Experts of a small language model: 32 experts in each of 13 layers.
Below are experts of layer 10 (counted from 0) of a mixture-of-experts language model. Rows are named router (the router's row for the expert), gate (a neuron's input weights, with its number), up (a neuron's input weights, with its number) and show model dimensions 320-383. Each number is 200 + 40 x the weight over its row's rms, rounded and kept within 0 to 999.
Before each expert's rows: "mostly gets" lists some tokens that are sent to it at least half of the time. This comes from a sample of Wikipedia text that the model never trained on.

# expert 25
mostly gets: "°W", " north", " Avenue", " mi", "- Location", "°E"
router,222,156,232,220,240,231,284,190,233,190,260,242,186,152,235,280,181,207,241,179,148,163,188,188,118,130,166,191,99,133,237,258,217,221,105,196,200,165,182,164,178,228,220,230,167,190,175,265,156,179,123,259,230,184,195,227,218,221,232,139,200,229,181,179
gate0,168,219,218,140,215,278,191,205,90,200,165,190,226,136,235,209,208,249,231,318,176,173,172,231,239,216,138,155,253,226,202,245,123,180,215,175,224,172,208,213,171,265,190,151,210,223,189,167,231,149,146,301,222,166,218,158,193,202,208,169,189,163,223,188
up0,269,182,225,208,140,169,218,225,196,195,247,162,218,132,193,166,134,188,168,247,188,201,176,241,158,154,263,196,175,164,172,194,241,200,202,192,197,203,228,228,209,267,163,218,139,163,260,169,208,124,243,130,205,235,255,227,239,296,216,153,138,206,119,152
gate1,166,198,161,206,279,281,117,222,300,200,154,258,205,234,166,228,174,160,239,230,139,181,177,187,241,225,175,274,231,245,194,206,261,184,179,231,225,193,142,177,179,93,178,195,151,136,236,303,224,189,262,210,192,245,159,112,225,205,223,207,183,207,204,139
up1,195,163,207,219,219,176,118,165,151,176,126,212,262,200,204,157,203,177,149,150,152,164,139,196,241,156,181,208,212,200,195,226,221,193,157,147,231,204,159,184,164,207,145,163,136,172,249,243,280,200,221,197,135,242,214,150,178,190,213,184,211,211,245,118
gate2,170,217,163,255,190,191,173,187,185,212,241,233,270,221,189,255,187,165,107,192,300,160,242,238,225,192,141,248,193,174,249,256,237,290,191,166,172,231,152,178,180,274,159,208,265,166,231,220,195,177,167,200,236,230,265,242,158,246,211,88,224,180,165,183
up2,228,250,158,208,221,217,226,145,227,215,201,231,202,189,207,153,243,233,94,245,225,165,210,200,236,214,166,233,220,169,254,268,241,209,192,268,200,227,190,150,190,237,187,176,276,183,174,237,238,201,131,182,155,158,227,220,200,275,179,215,212,228,203,133
gate3,209,216,102,277,208,142,175,227,153,176,226,148,248,194,227,171,163,225,154,249,136,161,156,202,246,167,215,225,235,149,220,220,214,211,201,194,163,125,262,194,240,230,220,243,219,206,183,142,202,175,223,229,118,66,186,255,276,163,145,170,256,153,227,187
up3,229,220,280,228,200,147,169,242,199,199,241,133,254,156,176,212,189,267,198,228,214,210,267,250,192,291,244,255,221,171,223,174,207,178,205,192,186,197,87,145,173,221,238,156,273,182,186,223,134,240,245,225,199,239,199,194,226,164,256,183,219,148,199,165
gate4,256,204,243,229,266,242,277,210,204,231,180,183,153,208,121,268,153,215,173,106,216,257,195,217,222,232,162,193,184,181,161,238,167,232,171,223,168,215,207,190,183,234,132,163,228,181,130,221,173,209,175,221,158,192,189,225,191,173,205,182,247,200,266,205
up4,230,252,184,267,253,142,242,204,167,197,200,247,183,148,152,230,237,117,114,246,231,292,223,272,143,200,191,282,128,194,193,257,176,223,162,196,145,215,222,201,195,225,223,192,243,193,222,186,174,297,252,199,167,192,229,134,153,241,202,263,193,173,205,195
gate5,174,230,219,216,249,198,196,172,180,142,218,211,236,162,243,187,172,188,167,141,165,203,207,241,196,178,206,270,204,274,199,182,182,162,176,187,144,176,159,199,155,115,172,174,232,205,229,136,254,241,244,225,241,175,221,160,157,174,215,151,191,190,147,169
up5,258,181,221,150,83,166,202,189,234,107,219,166,224,210,166,182,172,266,203,236,130,212,217,152,213,231,224,204,144,180,194,150,298,171,186,293,163,237,162,205,233,198,269,183,180,183,221,259,195,165,249,245,253,237,234,208,167,184,208,189,239,234,221,175
gate6,179,218,195,252,167,213,150,97,232,202,206,287,143,214,208,77,213,226,210,183,245,180,205,177,194,182,203,152,181,172,246,169,165,193,165,263,151,195,245,158,242,198,203,205,187,199,167,248,154,172,147,254,203,225,179,187,188,194,184,213,167,167,325,142
up6,123,289,181,167,268,232,272,192,207,236,267,203,228,203,239,219,232,205,209,205,158,202,254,220,225,186,115,198,125,242,238,201,200,211,171,127,229,245,172,237,232,243,220,223,191,202,131,172,208,123,164,212,223,149,144,235,227,121,208,124,187,136,205,200
gate7,163,158,208,213,201,245,269,159,245,264,165,215,213,198,213,223,206,227,260,191,213,213,161,256,157,265,204,197,101,181,184,166,274,200,162,167,223,223,214,200,183,201,159,148,194,208,225,142,178,232,261,228,203,247,197,217,238,200,246,219,176,181,167,182
up7,201,215,208,219,186,190,186,229,257,301,200,239,292,230,149,132,229,151,159,193,236,220,163,226,245,179,153,187,294,189,197,173,247,193,101,170,160,156,206,236,177,200,308,165,244,265,192,223,225,224,183,225,248,222,225,252,164,198,245,263,198,214,200,236

# expert 4
mostly gets: "a", "u", "ro", "ha", " ro", "o"
router,164,184,214,195,264,259,214,140,164,150,187,100,236,193,258,220,232,205,131,121,172,163,151,122,85,241,217,205,204,192,208,201,208,144,153,243,189,198,213,150,219,214,293,125,164,199,166,259,134,169,217,188,169,183,190,206,206,203,236,201,244,271,170,186
gate0,135,231,217,138,222,162,215,204,238,155,193,190,161,169,190,220,203,224,211,176,187,194,145,221,224,120,215,163,156,176,214,185,191,186,136,173,202,241,206,170,317,188,229,134,149,154,199,255,167,216,140,210,264,220,235,140,247,234,236,195,231,267,148,218
up0,165,213,165,179,211,134,225,209,286,152,174,222,257,247,285,164,191,200,202,236,246,230,274,207,129,153,141,155,295,181,123,232,211,186,296,144,245,148,208,270,200,275,251,250,229,163,199,206,211,238,148,178,268,189,243,189,149,187,176,226,221,142,189,266
gate1,221,259,208,205,200,125,230,152,206,149,183,145,298,148,185,255,179,244,139,186,190,186,275,165,153,275,246,181,217,146,249,172,222,211,255,204,243,246,217,189,270,208,188,160,252,198,268,253,216,228,206,217,213,197,223,159,180,221,238,244,170,159,180,224
up1,272,184,273,226,216,156,168,175,182,160,248,206,231,172,220,228,169,229,175,273,190,164,242,231,149,186,265,227,166,170,184,188,196,158,151,169,216,165,264,149,270,209,149,190,212,184,207,269,247,232,237,212,247,180,168,193,154,153,190,246,157,234,208,219
gate2,182,199,187,170,178,182,196,119,197,218,182,124,185,227,155,229,158,245,197,222,178,209,251,174,232,206,210,169,190,241,153,222,305,152,259,247,261,204,245,239,208,214,245,160,189,200,176,119,245,181,205,220,148,218,221,198,189,158,215,132,216,270,210,195
up2,180,226,182,134,104,201,176,207,238,234,232,176,223,162,217,220,241,214,214,256,153,176,219,167,93,165,220,215,194,235,132,238,195,189,228,263,194,202,189,188,157,153,259,165,138,160,133,181,167,183,247,195,95,246,181,204,218,227,142,133,191,286,229,239
gate3,275,274,225,189,157,237,239,118,142,224,240,169,171,192,131,213,215,126,190,177,167,117,205,297,182,117,235,136,185,266,174,218,178,242,176,263,235,245,203,196,164,177,148,185,196,188,221,205,113,230,208,216,174,256,197,201,178,134,247,181,190,225,186,234
up3,196,257,223,142,184,237,216,179,190,185,156,187,248,214,253,248,201,228,198,164,201,226,196,328,205,184,232,229,243,246,192,233,184,241,187,235,178,245,138,135,213,162,221,162,160,195,130,227,141,203,199,234,203,227,143,288,235,219,211,187,155,179,197,200
gate4,172,243,248,237,147,216,165,175,278,210,215,190,201,192,222,156,192,206,187,245,195,241,198,205,217,248,169,192,259,154,176,181,215,169,227,240,208,180,202,219,203,192,207,269,203,218,235,211,224,238,170,227,156,195,191,287,233,250,220,235,187,296,233,155
up4,131,205,211,203,273,193,230,213,254,210,211,166,179,222,170,217,232,187,224,125,188,174,202,258,249,187,221,212,213,189,193,208,209,210,207,213,209,240,191,175,180,216,237,189,217,194,166,142,221,222,240,262,157,249,127,201,123,218,233,197,215,224,244,204
gate5,268,145,170,236,154,180,258,288,197,233,245,187,254,238,235,241,202,150,184,210,233,190,166,184,216,280,307,220,241,262,167,200,133,217,203,197,193,214,123,158,275,199,179,218,239,236,254,244,211,186,173,205,236,240,193,218,154,122,190,221,152,226,215,238
up5,159,199,163,122,121,222,190,124,208,146,188,236,241,195,223,224,228,155,177,230,186,155,163,117,283,321,251,213,286,215,157,298,171,202,258,157,239,190,177,224,223,213,163,265,180,180,265,213,213,132,108,178,234,188,116,221,120,183,109,207,229,185,191,224
gate6,170,199,187,109,199,223,192,122,262,145,141,209,171,246,155,124,205,211,193,214,220,181,156,173,202,130,194,227,216,140,124,149,130,213,199,198,238,171,211,212,251,189,255,217,219,230,225,196,256,232,213,187,157,193,169,161,191,117,210,227,145,204,205,222
up6,113,231,205,262,265,181,236,222,149,218,277,219,207,184,220,157,169,191,224,195,239,188,165,240,191,212,223,179,212,211,152,201,137,205,220,294,248,235,171,201,172,240,228,175,266,232,225,164,220,220,208,133,235,161,154,200,231,231,159,146,177,214,152,220
gate7,201,119,183,183,221,203,180,217,169,146,276,180,202,227,188,162,248,224,247,230,250,212,223,172,221,186,170,181,199,154,237,221,164,209,207,230,236,199,151,194,175,253,206,199,200,179,226,139,150,248,169,175,242,152,240,201,223,207,223,163,167,228,170,238
up7,180,180,230,213,213,188,215,288,214,227,252,209,192,260,170,248,169,219,180,263,269,162,267,238,225,211,174,291,169,175,187,235,236,187,183,272,172,190,143,197,196,165,242,227,172,110,133,234,220,225,220,245,169,200,218,208,198,204,164,166,245,303,257,241

# expert 22
mostly gets: " in the", " at the", " British", " for the", " to the", " during the"
router,259,180,254,158,186,245,256,127,315,218,213,206,197,194,219,214,145,203,245,142,200,151,169,124,191,219,220,170,169,112,190,191,212,246,221,232,222,140,185,100,176,223,249,213,134,263,196,235,195,147,149,223,143,183,222,219,187,257,251,138,243,225,204,197
gate0,212,183,228,155,222,141,255,187,198,261,234,207,226,124,230,208,219,138,307,188,188,227,302,186,169,218,181,218,131,177,235,217,187,197,160,213,190,220,217,192,159,192,236,226,128,227,153,206,158,216,212,274,188,199,186,234,241,197,232,149,160,193,229,151
up0,160,199,133,242,213,132,267,155,244,239,221,211,187,172,145,222,207,231,168,135,177,249,266,183,141,169,189,134,131,148,200,210,221,243,218,281,302,140,200,194,254,176,193,224,203,166,191,207,207,181,195,243,199,183,190,212,161,182,209,177,176,258,214,125
gate1,172,176,149,233,217,130,303,260,151,309,181,182,140,181,264,213,246,128,152,200,199,204,156,194,180,182,214,244,190,253,149,183,131,212,192,198,164,199,290,287,188,115,219,164,215,262,159,202,260,201,169,164,156,218,199,199,240,298,226,155,162,255,192,172
up1,201,230,157,230,268,113,177,244,228,254,205,194,185,151,246,153,227,212,188,188,276,260,199,178,179,123,265,193,251,120,196,229,233,154,225,215,153,228,206,240,165,149,231,141,202,221,220,229,170,185,146,246,124,165,201,165,151,235,271,110,212,309,206,155
gate2,156,215,233,162,168,140,185,205,125,228,135,216,220,216,217,234,205,237,201,189,281,187,153,124,170,133,242,178,151,213,170,247,171,177,178,155,189,228,191,240,210,191,220,144,247,196,224,204,299,178,213,152,244,150,207,212,162,196,249,248,165,212,124,204
up2,188,182,248,223,231,259,232,224,168,128,175,187,168,154,143,145,166,273,167,177,146,151,210,217,215,227,156,255,197,169,193,174,123,126,154,179,164,175,243,180,190,174,212,234,215,193,190,269,226,208,129,128,195,184,192,204,192,247,299,155,268,218,208,207
gate3,182,297,246,196,181,188,237,241,192,190,216,226,251,191,223,166,152,265,238,215,211,244,207,213,230,220,198,158,235,253,149,188,216,155,192,148,179,170,178,251,201,159,265,199,192,165,244,251,192,145,157,240,245,220,203,209,166,191,175,120,202,225,240,171
up3,173,176,218,145,131,179,159,305,191,169,189,234,190,144,197,190,230,203,205,180,240,201,205,147,238,216,138,144,198,309,166,193,201,235,138,115,143,189,210,248,196,195,237,176,163,196,183,154,185,153,217,212,221,193,276,167,184,183,174,209,208,224,218,85
gate4,165,161,216,197,176,206,263,117,220,224,212,226,161,259,227,228,220,167,153,170,192,244,95,166,154,230,174,155,190,229,224,168,229,199,192,190,291,230,260,228,167,171,172,235,207,239,174,220,191,235,115,187,235,219,246,162,116,236,215,226,208,203,252,237
up4,218,155,292,217,196,214,180,223,307,197,244,219,199,238,185,138,265,207,209,197,237,155,122,256,168,149,246,214,200,161,210,141,194,255,186,250,167,146,206,193,240,145,242,225,174,286,157,215,205,116,135,179,208,217,238,186,220,232,139,184,178,211,198,172
gate5,211,246,221,202,138,221,176,204,141,247,208,217,199,152,237,255,199,176,152,134,231,267,202,171,312,282,218,182,256,231,194,160,188,223,124,187,242,182,206,215,193,154,237,193,231,218,231,243,322,204,186,202,285,253,216,178,234,163,273,182,262,155,143,131
up5,210,158,231,185,200,244,116,246,170,212,245,298,248,220,213,237,293,176,244,215,178,162,175,256,226,211,179,190,267,242,300,213,103,213,249,294,210,166,216,238,141,255,204,155,222,185,234,230,223,244,200,168,256,189,153,229,212,204,191,214,173,149,86,204
gate6,210,218,318,11,154,218,220,149,228,198,191,185,245,169,237,199,215,261,191,193,253,184,200,131,232,213,155,196,211,194,155,185,144,209,235,187,183,205,167,205,180,208,139,245,243,214,220,199,181,179,106,196,148,204,217,236,215,172,197,144,204,201,239,244
up6,182,154,222,161,243,120,260,210,156,212,182,128,225,237,154,164,232,182,164,202,167,242,206,221,174,281,196,165,176,179,298,176,163,168,228,152,256,209,196,129,166,239,274,204,172,188,238,238,186,244,229,192,204,191,145,211,208,144,210,205,191,250,188,203
gate7,156,163,193,177,186,297,177,270,150,259,241,279,221,237,182,215,226,163,247,216,251,223,184,118,256,250,194,242,192,156,194,247,241,211,108,129,187,271,127,260,253,174,154,293,175,214,183,262,161,238,240,169,187,230,279,162,191,211,259,179,180,190,205,132
up7,144,185,213,231,300,185,151,213,238,167,219,281,161,207,127,235,271,263,188,279,273,133,187,228,162,169,170,198,179,212,198,273,272,182,101,194,226,257,148,226,161,232,213,238,229,218,219,217,199,204,191,198,179,275,291,268,217,222,262,164,178,151,252,185